config.yaml
n_layer: 8
d_model: 224
n_experts: 16
experts_per_token: 4
d_expert: 128
d_shared_expert: 0
activation: "relu"
moe_layers: [0, 1, 2, 3, 4, 5, 6, 7]
router_score: "softmax"
normalize_top_k: false
routed_scale: 2.0
balance_loss: 0.00966
balance_bias: false
init_std_router: 0.0283
lr_router: 0.00132
vocab_size: 2048
norm: "rmsnorm"
norm_eps: 1e-05
tie_embeddings: true
optimizer: "adamw"
lr: 0.00259
beta1: 0.95
beta2: 0.95
grad_clip: 2.0
batch_tokens: [131072, 262144, 524288, 1048576]
seq_len: 2048
train_tokens: 884100000
steps: 1886
dataset: "wikipedia_en"
Below are experts of layer 2 (counted from 0) of a mixture-of-experts language model. Rows are named router (the router's row for the expert), up (a neuron's input weights, with its number) and show model dimensions 0-223. Each number is 500 + 40 x the weight over its row's rms, rounded and kept within 0 to 999. Numbers have three digits each.
After each expert's rows: "comes after" lists some tokens at least twice as common just before its tokens as in all text. This comes from a sample of Wikipedia text that the model never trained on. Tokens count by the router's weight.

# expert 7
router:439525500475504543504535508489499472481457472539505457518526483556483464456478436537553528462528624519492459439516460554431532463537526456477449573433519455556455559522564446470496463585498536495548528564471539503470513551465515489501535477538536519564499476520552497492513465533583471522540548492532459480563467536482479476508516496470527436471486568509443583477567544510525529584449547525562500556538522542478493522585537541494510573549453484560490453493505516491449486429447543433504460521547502471414428473525528448457511460456552497513488485548480441572547508453460558498469535508561491559499429544478534509462521505517523563456542514503509492552543485449501498488563
up6:450505466587474490474569500532551579455494509531560546517539476561473464521516486487530508503560554504511520524549441453520517523447531480504526474513499498488442540433472458471418465515547448521466490528517492502507431459586474459490504520467465504483520472535506548546504529531470515397528547461477505485547437508503494496559494497531466479527412529518469495520501439458449522505545504429499518484545552448467468496533423392530443512502590477509435521489499535529509620538476466466441489572564571595550530517510550472439517496532541541526524515539551492478577513549488521516464468529540434469504511514446556589418543518463518494568448506517504510495496480477422481526518
up7:514537518476500485519487561541567554470587556572460428450486555546486452511514504578510434535473510532527496505550431422565484489547485523538527515561486473471513492463445477517494495562538458456468511465534491522605494458521506545529487484471479525504449421453525485500541469532514515475465482513449481491477458496517475477457424488494512445528563504457539489448456458460463460490490461491511440474498508456593478493579527575516502522535438520574518528481447463543486475532473484453490452609533491511530457487414529525452518407449495524438484548517518465535492476503518509468561467409617591536474584468435481480461497490496533499519500539442489468536528509559507499509487
up8:473491527450501522540525537525470513458485543555474496475546498488552532382463569529480521517492490430480501513457489483459582507580473479491541455585506490408458506478510511434529492466537379487497571437492450490499529526548522468435539527569570519499496485445470565497497547477543448475467497482514561501478504423502485500486479493507493517570539511554493447511577485502396507541525513424457471456412580599473481431545480584559450435520584523587470533545481448519463510564477529497472455512462512497504458558440465464495534491462510500528492529553476560507520506548554499525478496483483472470505480481534529572528553524496493466501507557500538492525515477480507548506500
comes after: " the", " of", "-", ",", " a", " and"

# expert 6
router:504534503487456583509458567427513513496483499498526464458512459561517495492477573511475484537543521537520427520597442435570467514556482560552520507465489429513581539411528471568551479502530498475521511519472477449530502491530445483541534483518505532514519456510424562423563421493453493504527466422536498548564514501550487498487557479531502541526470517447540545456490475590505456481473558576443491541497522535480488436510466475487505550516485488495555452430492554513495513470494452546458479570450512571499519485435553488531518497460457512472452521446507511453537521474536563517509502428535546557546580472445552498444515517480507511442579498589495511525477437501472522568515
up13:505500477516515537499458518527511484499528554444482482502516537465492523541438494474530474545494467481461590515480498485529566503474586560497428495544429504538505427596553494452454470487535514505485486516460498526581462499521503523527480458404493556468464460496513517470549507594561470491505548489502458463474473508477528583516519557539467489419488475519509536505524513498493507446482497513485500526483568509522626645520434512502502360507518557525498547541500460556489543524459501473407511508503522514455534489520513503488524513497468449487510457581489540576528495465491487483505488460528445556469456561515487506521495507399478493534497490506553424466477434502450545580426
up14:499529535518483407532525514597516577438494605530494455548594574481461496466515486513480509566489521411458524473419514470480580507520488518519537509472526536534606503536461532484521570479454438492582504546536491493567488493483547523457441488456506511582454514469564481416461482514560505468457486503503432472567467535537472506481510514528539540573520515535401520515521510470513492487496467496504523488501529480511464518511491412465434425468547488515525513540448554480490498492482482519535497541500526591448511537477514581514484389481505522513432459599448461489537530493518518546421440459523450496443509510514512555465519446457484489492474512494533508483523495523519482501489
up15:519485443516520500470472508512423534536577491477475462448479475500550448552392475487518483498515439479512529444523485523501526466458497542492511525523518404438466461429500419478561475444525493539441488488569534414515458530559511418554528487486502413459490515505458524464473500498537497408466482546512466480428526437509485466543511511547447541488489512503444511511528506494472500505501520487491479448492467503509466598505490462554522477500453499511491532476511459482589571518528568514533478443442507478449512476589482458444490481534525493485427463529533577468405483478448474556515551377480477539510498493537481524467500529532460493474523545481380514507431551546445531513462
comes after: "ed", ",", " of", " to", " in", " and"

# expert 9
router:542462498539495472434497498567506542471562448580576486491502432543507491520527503517446559520550480485497497435563506584488475544479512537508539536463548468522470502461551528521555474488532531523525469544560461472510530433586566517460444540541531539538537523437494533500430509439501487559555489415580444484463495527530464490539464548525485600505502480475540484542544535519434570568516512505518531457551509439532461503470449526476456581489485448498560484480446477552547497568481485560484454482501517534446537537507447564549506553455498500459532472532528522530471483532455542502467517495455574494468528525474497550586491524490505523545436606455526450465534472516433469491477
up9:544529464513527539547587463486525492547524583501504432475538474489474495517563473540543459465530489408484401467448485533477499475503448535475494532526508524440563505501520502487483570545494520575441479507528539448488507500468521524465413542488558432489506455513491478486566523529466552501487504470480464512530534532566522524473424512499553478508454461553545485555653529510511478548525502512449509510477457551490497566507500476490538516459469534473541510548534655478462527524436450512453573518464493452500575427469471575517518458514477492525488433463535486513511549482518519471553538510488530529522491501465434556468464477454450478482503482466497535457531495589476498491398
up10:521505489429447503515571496510494463559490528443487567473534591496483484469464545510499528469491489443400573501538528434412471524472499449503511489476487525549533541480500447428546470508514483551540472551536575460516532520493614527579485527524548550552521467493458539443555528535553450500383476461455536556507476471429516511539506496464485499505542521493475511469442527488493503524553522535584499491529480525530488478530438475558429494518506474563561462518544505413470585503450516449513429507521505487427495521555500491485500502554471517513534426468551527512551430487511455574514513547514493482492469422482480557453503495559513485525486466513539566496448414511487560489479
up11:492448513552517447434547568464534517391487546469516504497512390515474481541448474583567504513516535492486523492480482458520515441482463553544547449559501418481499525485409521439524604513529429514468521470484526527545605527503481434551488485474487569554494458511478500467494485511475499501477536540435422579485524503492546435578506511454492512530449510450563491479514521513438494476526535424495521520510478491520517559536470490518525530497477517564502506540486467556543495568478497486472454464528519530466400466484591501469510446525476525530476563524495486422513425539479545502506494463480552415466492555556507454461487587468458497533432497510447465497521500542518488492460
comes after: " |", ";", " 0", ":", " 1", "|"

# expert 1
router:497466506424504484442484535516543464539546488467549489522538500578486469511500430445442544506491440551494522546560518511446445498495502473568479579528490529483483439493525575584465561484486438487484438498465499526549465479481531499487558491492479531527478500381397543482474474480566475533489507449544517527529535505497525507560547452442468498533510488520547473408542453514565461456508463437456475480512551543509429453509545531490565482486509543522526491543507498545499444526511563504470545457558548499506539529492472446424523504492474509493527517477483526500512386591541486529441532489508508495513548457505543505463464500437540416554469473568560437436442496557461482542437
up9:520493531476528490498471476434475501496467617539473432483518570524552455541554526500524479485492532486514529444591551518550680493435501519531525448576473483490512448520478524481471530519477448483457481487476520344442465501482518497550472554490490536491522443497529489520519528532524505522445499551416486486487569508490488542557470523530442486541543547475495464494512517462479460488514560478504528520478449503571519474566500555508506484482544554562517470491629500519532552504541507529516449521496499485541527520456451492542474435535556483474503515524520550493480514500547504482486465431476463593533531486493495532550541480482434449514494605517416510480497518473503557517465
up10:482494470448478514510447493460507504474455489507585457537429518491554450500477466506475468460511484540520438494501541511535554500554574468512508437487410469531470556470512518415505496501475554504507523577519492479486557533583474500546478482435434484516495523466475469414581509452459536517514551466480444493386535432464499489417475484541458464495515537459473534569450508480547569396564498473473447482433503523498568556537486479586452552496502560488490566511471527533369488540529539484495550511510480482488507520488511545510522598496463532497486528507507547494521506488486457547412468513460525538479492507516504507524510506418453467492479529495437519500549510430538565473559
up11:484453564534517589447499528488514515474563548476494511520511525458475496511475604471587494475496508488462428453454498485498513513490552560511468440508524492573515511520474447505468520457603582501427539509466580426519492496528498534503451514492500608542492460467520491503486476462484461482453513528505527462492463556487440503524443525589509542553475531473542531493535531501508399426346576465444566469582465515490451446479445508468518507512533406533520491472510486477475449525533455465497439529513508452497455446502476516554474533484510532453480435500485478474528523534520512457494480533485434470479521522527542515495505533496514492512468542432556455544521484591516566500463
comes after: "\n", ".", ")", "\"", "==", "==="

# expert 3
router:556471467585496436448464464490549473506469471493545477483503585560522527490477512497542526464491446484526466451539435432466487581516461478465524477524507483491546432480469550508463499545547508526448506514496526451449438546534523563496460461470564577585454477472497550452465475544487522440468481489564531471530456472545454557527547475576453529514512426497528521527480533539466434474456493539502455452484498531541528437450474495575538496491538529445420504472524443514516601524511515498497503508581499497560520421495505543578492530424510537427467526542446499506485524476515445483494499485558449497538523548570531475544419488539485537504491467476511466490561504489522510594405
up10:589443500494468505451455449512525460529557505537448514507530529508472495545424381554494432501512457475474408499473530598502564406489542510443452574447491511570449447468456467404628492527537472478486480510526487492451525462377508439558508509545532512475469518447559531444520479531452419450506510482473516518550524550519515492490508548480494580448397497577508458485554506457532513504527454476478540532511508450539453545573471496486533529485523480533493528516539505478534502539470503516504536529522489522548495493519501469524478473471503530478468528472515467455472479487503551526550514498466466484465499519442562517426557489505470506496487512552551486551430507476470537569501
up11:476537481559563559484474493481548541483498514499541500453479487530495503469523532455513507524483452462451489536524417546428416488578500553568548606553555466473508519466464482458484510473501517490506480508444469513510511542458584465498542477563582452481483418414509555563491460488512549487490525464504475513531502501489535448520505525493468521465432477541455502486447449533472541490583548452432500550536497485567483504460540603509496483525486463501473518467494564448581446510501552550434475515470499503486466477554481458543488411519478456565470515519499508388545472527430497461504525490461490530527429563524506533467477458475497491522464466508573444574522491583430460516474
up12:469522498441497517472525435478519529495442467479429463461462492539511514472488522508533553574526472442519500446390521439518504549489516552500626467461458483490536451494451474522522472443488531544474530409502583404517476439497421419463553468464532545577517523490508488488476573562537467421501496352463464445417537510439509547501504492499509504476512527477519515430519476558504460408521506521452565455508474534458549471475464465545496494467510438466500488482506522522448494505479539505513522473491517575462491476516504480506507467529516450507432499519515499446492480527557480472519430417536456452497503473491545496451499501480482510587547478488461509568547556502493495489459
comes after: " ", " f", " F", " (", "f", " N"

# expert 10
router:529468500456496569463521514506548512469533543499429454467570509522449523449479454543525485500451573434463489513533549498489484434566508477458468445521490460579523490502449520473429515528459572496499540496542513407479443448517511499513574537537550514415533519500445481525607559502498510520524474527486466525475536484526454543440526521502562420461461516448509489536505547479500424518512542534482545568519525561540459535487459516477445516469513474551484475452501524481485499507428497410517456468522529549552467450564487404509480507537543523457506459590412482577543462484575514411559517463461511448555517524521449488489562515536480506474551533460447466485502445520507510488475
up5:515451500464515481491548517534501533474484541566492481530485451489422476550506524493503497544545469506566421468512407470472543551488466580485461638513494529568501552469506526479489474553481503460430459483429471411578533512560545464492542429514500564531480510436500448491491510518535510482456478479508558512462545467552564438497483526500500505580529540541519495559586452518498433537520458466506568532521519472524495430574533459513530479513496504585489537487574465485496452561483525489454491553514525535554559501453418560483506491474518496464501483506459567494528542474550488483498454434535551475471467524502444469543481480542527456501478516524486414541573580551473530479469
up6:496531483536485549470562521427453536475456501571492591592528500445480479522478486567429504525533476451426538455467476555458495522463527526531533538547520447515536618459561509497509558493440533480513567479475535535511455516447540483544404539412497542470561485459540481495562455446535440528471492438493438525516494518408483521472493452431515470503524570498500479442513447549465544460515515507518494515490473483467468547580527548465423570531519504522564454497525546485542509515535534493461564448560503531526526548448466532475504514458526477532472518454552507497552463531511479513487500533500575521494563545478505544529602535482483451539466472562520535482538486525506463439490
up7:458436516444468528473509560504559412440516502596596511503431524491456468460431543533484569525501481565464498511568529469480507505528554493496504553545479511506497480457513555469505490541536539535463533504465494494511495513548518404504486509476456557543523479499483511519505488510527501534448517521481480494436579474486429518463512491515517547509464544429527512522515503526607509493530470516512510529531503505526484481474470482472528554550538450528520511517524523602522420491418456461467512494481477509539472505551488430429523468531551457545446541632578518488549516593534474604551541437434459432524537477477446497489484554525519490576513475544523487475542475551450499488444
comes after: " the", "\n", "|", " a", " The", " in"